Experts of a small language model.
Size: width 384, vocabulary 16384, 151M parameters.
Experts: 128 experts in each of 14 layers, 6 picks a token, a softmax router.
Training: a variant of Muon for the experts, 1131M tokens.
Below are experts of layer 6 (counted from 0) of a mixture-of-experts language model. Rows are named router (the router's row for the expert), gate (a neuron's input weights, with its number), up (a neuron's input weights, with its number) and show model dimensions 128-255. Each number is 500 + 50 x the weight over its row's rms, rounded and kept within 0 to 999. Numbers have three digits each.
After each expert's rows: "comes after" lists some tokens at least twice as common just before its tokens as in all text. This comes from a sample of Wikipedia text that the model never trained on. Tokens count by the router's weight.

# expert 45
router:495437459459407551572399531511579541361410458527502477496479532567537501548541469526483476473457502584481449434417449575436451533520465419480523466599504517459438413443518558528510509537484497549465505629517479577606492498551534547476430482384447511469477600564505550542338492521537520507522533451499442473531544478434509591538407442490530589458538451547455453515493449616457546476515
gate0:440525394484478519479399441505428410493504433529552509464518486593471408516420598561514459440447474498482527489427529520550507498511524535628472555484462429463491559505561400478482430473429555535494516558485580444585456534546469535410542459566473495525496603482565512529527464511517502448522494471523552384515453511487490475563481509630429372519537422466525459525442555443505543470468
up0:460517446485571427517526578506589503454486420502549512454466408500510443479577454469478486463495636458430531442612560447515517495542548389578543496455484537501541575578529598517471536524506503478527583512515439521529503476517568385492486478487491462550504485530531554499503488541454472523475415489388537530505584507433582403486524526535432498432512460565393594529558508501624430376455
comes after: " T", " t", " | T", "T", " P", ", T"

# expert 91
router:479449460417563510476519621480471584473469603441506437522369528505480607534659540519444553553521504570494587435511540545509505506466483451469552474527512533554473524527519565511545526459519600465569481508495480582488534523417534544449548551477485433563576524472505431452530501474498524528534515437546516549466554523549482498440450508476650545383452539456483506481595540484463463494533
gate0:456494438603430514521486464473415543499514392534530484512512505579471418492481554621590478395564523619522561444457546568548499558445586578550534546509438407612521689448510431442454490512427547604466526529469453518562439494540509541543484461508518514529693528502503453484524460537490519490543447581565492469479518441456506508569517454542500572527477472541498456527485443458504462476488
up0:482545459500617441475513541436564404449540458458603487531607450455400548494497411433500501523549608394611449457558485548512501464537515435470512545468373476475464582536482449536548586492552523572510465486567446503466558457510491456500476598543462530528528460537520544419506523491502545524520378546499405574580440439462474476545617419542530543537462564511530459464431519470581522439492
comes after: "1", "2", " Army", " military", " the", " of the"

# expert 59
router:518497524502526580511496482519558501494408541444533508534492497529404606457462536466516417386428535467495431508529446392508619484520504569556609572375480492553454407623515488445600487518435564589489573518531521454513459530504482523497517464468613541463487414549550532498526446578557413567511550539531478404510498526567502551425512450483490409451512546415511503531544562501479523523482
gate0:527519364499519559462427506538448460443513520522587548434506515575534469461312543568535500417573446547508513488521531541512461541474580577564497553522496436528503522539594421560442496547495539472481512541590518443558522463372446631564513450471569506458495505557542504509554460501474487470421475605508572481470478432537476471484481482469477478497422454481473462516490524456466457526494
up0:521486565512469444521529573442586451435483446504523487561468442445446489466533495622490490498568484473587388478573485449487563499590469371513457508484496532502477530543534560598578578516546469512494498465614522435485506435595502368515421516467476470539467487469493561521536495481425533433538470441497397571579508450464524549501527550497499522509491546539440571462557571470512521461445
comes after: "\n", ")", "\n\n", ";", " |", " |  |"

# expert 55
router:511521514447512557499505498526438429443452447550497543528595519519491433471482542507483548466621457479526496530576529439432536559533508505433518448509414530553555474530573487491521429517484532489460384506399537488491527510439500424480489495498538524516442455560482528532526443467428499520420407496501499510535464454381517390528472431523436452601533543443597492474396460490458482418506
gate0:498520447639453500507420478506486450458499411514536548437472475605517459502435569585518515468507413481507525510526492565519441537411541579623517551544499429508544534546595454464518488484462580524414579526427530524587502463499459583458446524496479450532580530515555514556496550505466519444460499586543538468431425493458477480544523544542494389546495478507469422564467448448531489439567
up0:504450451457534377472530517488460447436467457487530541554516540481496464458453437489517486518556533476485456497550473366470568525541525393479461415528519567466518580486443567598529567527457520539470504462582485443506507437555530360585477511473557502498430444619450527473497509497486504497505475536543520532512504476512504480547488449390447498475527508495407521519434529495492463439398
comes after: "\n", ".", "\n\n", "\"", ")", ")."

# expert 27
router:521541459412617545509493488493489426514506522512553525518481564539443562482476588476529500468489461482520516516534526466542610561569557647543452537425532502597538547511506583492546419533446510532487479464541591465490508478506443557562631446570605482475435501481500537519478499552578502576480498579550582462510433572470491420497433482541431466524616555442589452525500504481448466505505
gate0:493490341548472502503460493493533439502482429511553570516481503610509465454406486614583514359500448577541476481465550565547461473471489519599512447489579468521467675539542476527456467429486574476503518448506489470598502537474378569516518562518477495533488543525561484570537495519547471545418406560535483494495472500462421422562554445595518440507424391495469483496500494482581524428513
up0:522485630568489467479532514455470516446455452499565457445537480440476483422468528532446484608495547444509489514602463398494552563557527394498454582515450525511471463525439520506617583507463500568541530447539526454475469424577554457476465442476505504534542478610447562420456583480433494449549510446470501488565526442553538573456468535448474517582449519505537515498436491447488477474532
comes after: "\n", "\n\n", ".", "==", ").", " =="

# expert 8
router:552519477462637565412499517444489500517524394536537495470518467435399560529521490550487558479473447481494485482477570492535529541501602580551466421510493584549543511491492457382533447569522411522455404464518484512460478513587573419443595507402528500455443527525503500517469537498545468427412502517519500548504472491573482596521531465637558462458557544367531444451510425530528546478531
gate0:417520390523462536427469484534437461475534347563501584446491471473491432532366488537561546505522457513491445520492517598498457559471562524585580547468514473465463547501575463513511513469437567481473460431471565395582429481448434594537508434443549514566552491511496467525508492502508528482472455604561505538518424453526491513552516484595384418524435466445587474457457587444541547430481
up0:490462513502533417518592546467531481408526414488501437504558497435445402455477470496500462488502585411496500495513562501493527590506516404481438497476440539556533584462471546526561601572467547558453477374634471479515469485510451433563464479440430516530400508580492541487504528529451548423500437421509515566544434514482470472528450549413457611534508514498484463486465574477515475478509
comes after: ".", " |", ")", " =", "==", " |  |"

# expert 11
router:481492516487617433449494509456475524508510626553438467598551491506498520496397447483487474460536478504565471477482566534492532560475527532572445433430557555494499478568478414505559470521533540498464445478470502489443499571493571444493505492543524471532497481441452427536449544476551480549535550544537446500519510479477581467479534535546445592439566626441507461498559433504583535426549
gate0:462497401576434504509495439566515446488527483520547482538559458575535481458330518492560513514543494551477534521454518559531431510440493506605483539473510457521514565580438361491491480532401531491456522499492588465477481469547453493481392501528497511572494444620524431489500557515459472498529458522618475495443378510411416483638529476572490443556389422464548453472447522442498526500466
up0:479505456422503389472523547428527544451392458495504506429495488505472453479480476467482508458550635442489461482560465430498543424652551470452445392501476564524458576465493535546518535584462527479487496475549418435516517444603587418564487500473501500509564511524474485583457470480518471470448432465542509524564535439462478471514499519501499529538568631541485445537511497466511489445467
comes after: "| ", "1", " (", "2", "\n", " | "

# expert 60
router:548427417395433435532568534564541498460543566500543531495495552475478404588390589464471475446463474475410448443541439397467617505564537482409495522537504515493553497438490480527411465428506555555499505624516567528457528431481607498442521485469464483573521454447474581554516545521427442522461521548466522444513474458512512543485386464467537505451522536488414550483499407588523519416517
gate0:497457425490482524397423483527467444469407411484527565476547526567505402426358537469550476478515489567522501520492570488524491565504563547507390506428409508544500554576476396489501504462479615453438444412549473426536422492496455516486510523521492450561569511470551452433538523492482442503507474558607531479442432417524505453514511480559476468515417502505449467514464518495469468445523
up0:466565564528515373492561510500543488441512444452557520462491480459472407521527451468500502417504585422533466497527489457471572497522528368449513450537471536548548464489477588559527583527517481541503507519662491481535504449509523406553441480511510486522545424545481599495483477506474452483531398448482475534551517444441456538494590539533481539536452556520445499497589506466557438435512
comes after: "\n", "\n\n", "2", "| ", "–", " to"

# expert 33
router:555476514538515562457549438480502533565557517589580466448482509566495490412499450446463491545540485508372515571452454512514519440484461555584371459364511492582555617444477544600491414449541512497569488483507536514548586520519452554579574511440438536534508502511525405558412432491531465566494527581578422562519504525523458496446453501524455551420540569463532602545572476477501515519564
gate0:440455472488476546473463502474502489475578348488549512486456523529450481399370577611556502410515402455467589499506524584521577546500530513524545512522410488534505553511531528474516528443399543505530469541539535466555526521459489668425536431498456488540519543447538510499463498532490404497464486503560470542518438453505463468518514484538427412535493424545479430474491524501489427438498
up0:554484510507587483462602505478642447454501441478485521520499511423464534453511461407524503531496536522525450438560578427461504522522528471476491457557484538575460521535453556501551546506466454544504508527552460459511497458505578446495554477467513405569484438514478596521478531472436522500463439507551492514510507492429531513542559464445338538583480490559431488491479545467561487489434
comes after: ".", ",", " | ", " ", ", ", "| "

# expert 18
router:512509521459426481489527394441472537470454527469461559475423539520523402527496522515490467459577427441579475468541546575435492505414460446661516498469545494471511490506484510497596485440577530429425456497435483510476501506424438488431506540434496461545530547518516591554527521554508526495553461498527431460462514369478461504419534513434466394475519496468505523461505433474501579493523
gate0:433516344582492544435464497454495470444555355546523503500501507570492434415405529579535543480505491485511532543483545520514431567499547520607450485484465480518581587581451488546520484425483564500421467515485517457552462525458412495444574465517437454523547551549477497467492458512438461435477526430552519436389491501580489536525487486611532466465423372537460534527527465440572498556418
up0:496482526470549434549567448492515416457498489501509507411464464409470461561556440662488478531442568415539430483564543404487612503531546398442523462499409486472475626486561548519556560530474484534486542430561448513536465457524553462564475474458520493552470424500517586444464525542543426475480428506422573546514563452531430437470522469502408579540494543511410489398517466484466507359508
comes after: "1", "2", " in", ",", ", U.", " U."

# expert 77
router:501465558412517534445586487394567493611494552482547449458460515476592580522567465568460456582488462540533519481453526525486564458519528534445449483512507393538387488363505598562490534525524587473470433475507537539493537586499515440490608506536475452575468502478449540525490603486507583465560629495537539449570468364483525393492453570423471422443504597515342498499578472484648499431449
gate0:501463421492500516524449466513472503473483447502515424506455467489454431432367524595519508442568519550521517471533554571534521531478546525612552469501509454507542550583549456475446539460436497444387502536460497418552470495493542498478489516530513471541493460508487421466501520489494475406511524477544550459499449506517396500529494439586462460549422493457534520498517502469499525512466
up0:490468461533496417519534439460525499442459438465496402525467434447458466487433479481541499554521585545489441438550550481474514545544558442522470474554547524533518582505481552534562584511427467533461482530505423428538508468589596409562474503431545477552462443578502510506480542498490479461509419504455465477497522499445499495531513488459460548524539557472373484464497501478514461451449
comes after: " K", " Z", "k", "1", "z", "K"

# expert 114
router:528560573479434420428493442549505527509489558450490505594484531525473409550549538461418501578586490615479382475514485543480465528493521462439508496454585387434448486578563565513591488453519445490519547474531480506584512459517532489517496534445461493482491498416506466553494569497509516495478453526491547459446560479423446411494516463516475514469574521482456497468538452531472466626566
gate0:468501433590572569443463503553492458476547458553505552504471548595478410422418546612578520544567375470524471525519469468507457523469565512606456518496516553506523591515512481477449491480488541526414509496517496429574514413427481554465490513503464433595620532509526491474520473490453460414533548592589480519492435487571455485586527434631470459486447373538497504425496527512535436540502
up0:448555478535588439466539533462550462467511480451519545536470518508478484441447396472490522529495550389472502464531487409469553503477552429495408485506450522453465539531506585560438550460568534554495514496648432362506537481552615471570523512444532393575501458587566575505434608488436543420479462520455458513508530441474476513564565442457463479482474452535406443434516552522520430428450
comes after: "2", " The", "'s", " the", " investig", " report"

# expert 76
router:566559559448439573540551459526511467433472556492484489502479518531408488505627442580553540483480532489538551517534482504580498547536437609566537471510422603582606508565560410445613434567586465546532456489508544479534490476620506519498479526470516487521430549495517486423446462605471405516482515484453468475554471520468519451513510480477450458468435543435571461484564458630486537481522
gate0:519451392563459474433538543438472447496489455488598542520478479496418430408418592604588521411523442468495423480496499523514442524478540553489487498556583438602478566488526446499540485430454569522509501518487544418534455503481512546394429496543459465523528522497437469504559489468490567371531554550478565432474507419427433512523494495593458435536483462494515509537499447487471419500517
up0:518476532549567505431482558491492431430518466489498481474475490488548517489462398435489462473527547437567481488576462490483527493604547421479542467505405510428501556496461601586470547523479461531419525496590478477455519430500436404611528491496474510538578541555546579508476485490500530546475401557549443627625463495595524498552573450429473563550526533519386507485528495501549527485487
comes after: " |", ".", ")", " |  |", "==", "==="

# expert 97
router:517477569516551467525499509526485503447560582615492445410506586516518470530545476506441438394462497586550616454540560520505507538518449422426538578499464485543435514519608529459512546466518426459539526507486498512556487484493517412549547471501480484555503503459438505514483520451496535517497485493492550582504521525534518535580542555543430519550512421480535503462492500623553474396485
gate0:489441389506442561453426510513462429464553460509517476505500542494457429476364532585483497450530451559543510521449539569518503603492515500547502546498445521529467593508536492485480500442490508528477540456489512471581425578515490545489450379516444445558487480469502478563542496531489382458474491482497435481432529487534456451492486539617328458547463380518456446458449592459521486500505
up0:475525448488526401457474508538475504480461414454548464516517436542497411476539564519470477523503574471533452496558578481460563561510450455415529521537432505499495521459539514464497525554516504534544498501561487439541438519586469471573515454482456459573541411496509602478581523507430436518472475485564385509526475493463474414494574496504441492513571475515428444431526528478571465454498
comes after: " L", " l", "l", "L", " H", " | L"

# expert 107
router:583502553437603568450450498527560492507547517533492523595510487511440415542520527463592558414454431478521537516450455519495483524571482545586504481497409553617582503524557446439561555521613498502479394474507543500510477500546527413444476584539553463452449477489548464529456479581476514471505473428486463493492459569470519491502500491527455571490509556458595411503575517534440559503448
gate0:527462407552488522530482494489422498471482457481567549498511471614509474462445554569496476485457534564463501496462450474497543507509570503542513528464466456505510570546500486467485531435442554516515531507528568532584408490532450534542361540575421459578502412541524462533485476480512406444472545597528515417528444454472433531539467475628468440477395367498467471451472503485521474577505
up0:507558508512573430566438498519565485499525378547473476422487486425477549410536413505526474504543484487525442447605479453504510520550575432459517483506538461524442525543430533603526550465488493534483514501625431473471568471564575430553504504461515477527496491463502503540528596488430506450455375515543472481469506523514462465512480442521377524519456578536358580493460559413482562478473
comes after: " |", " |  |", ")", ".", " |  |  |", "=="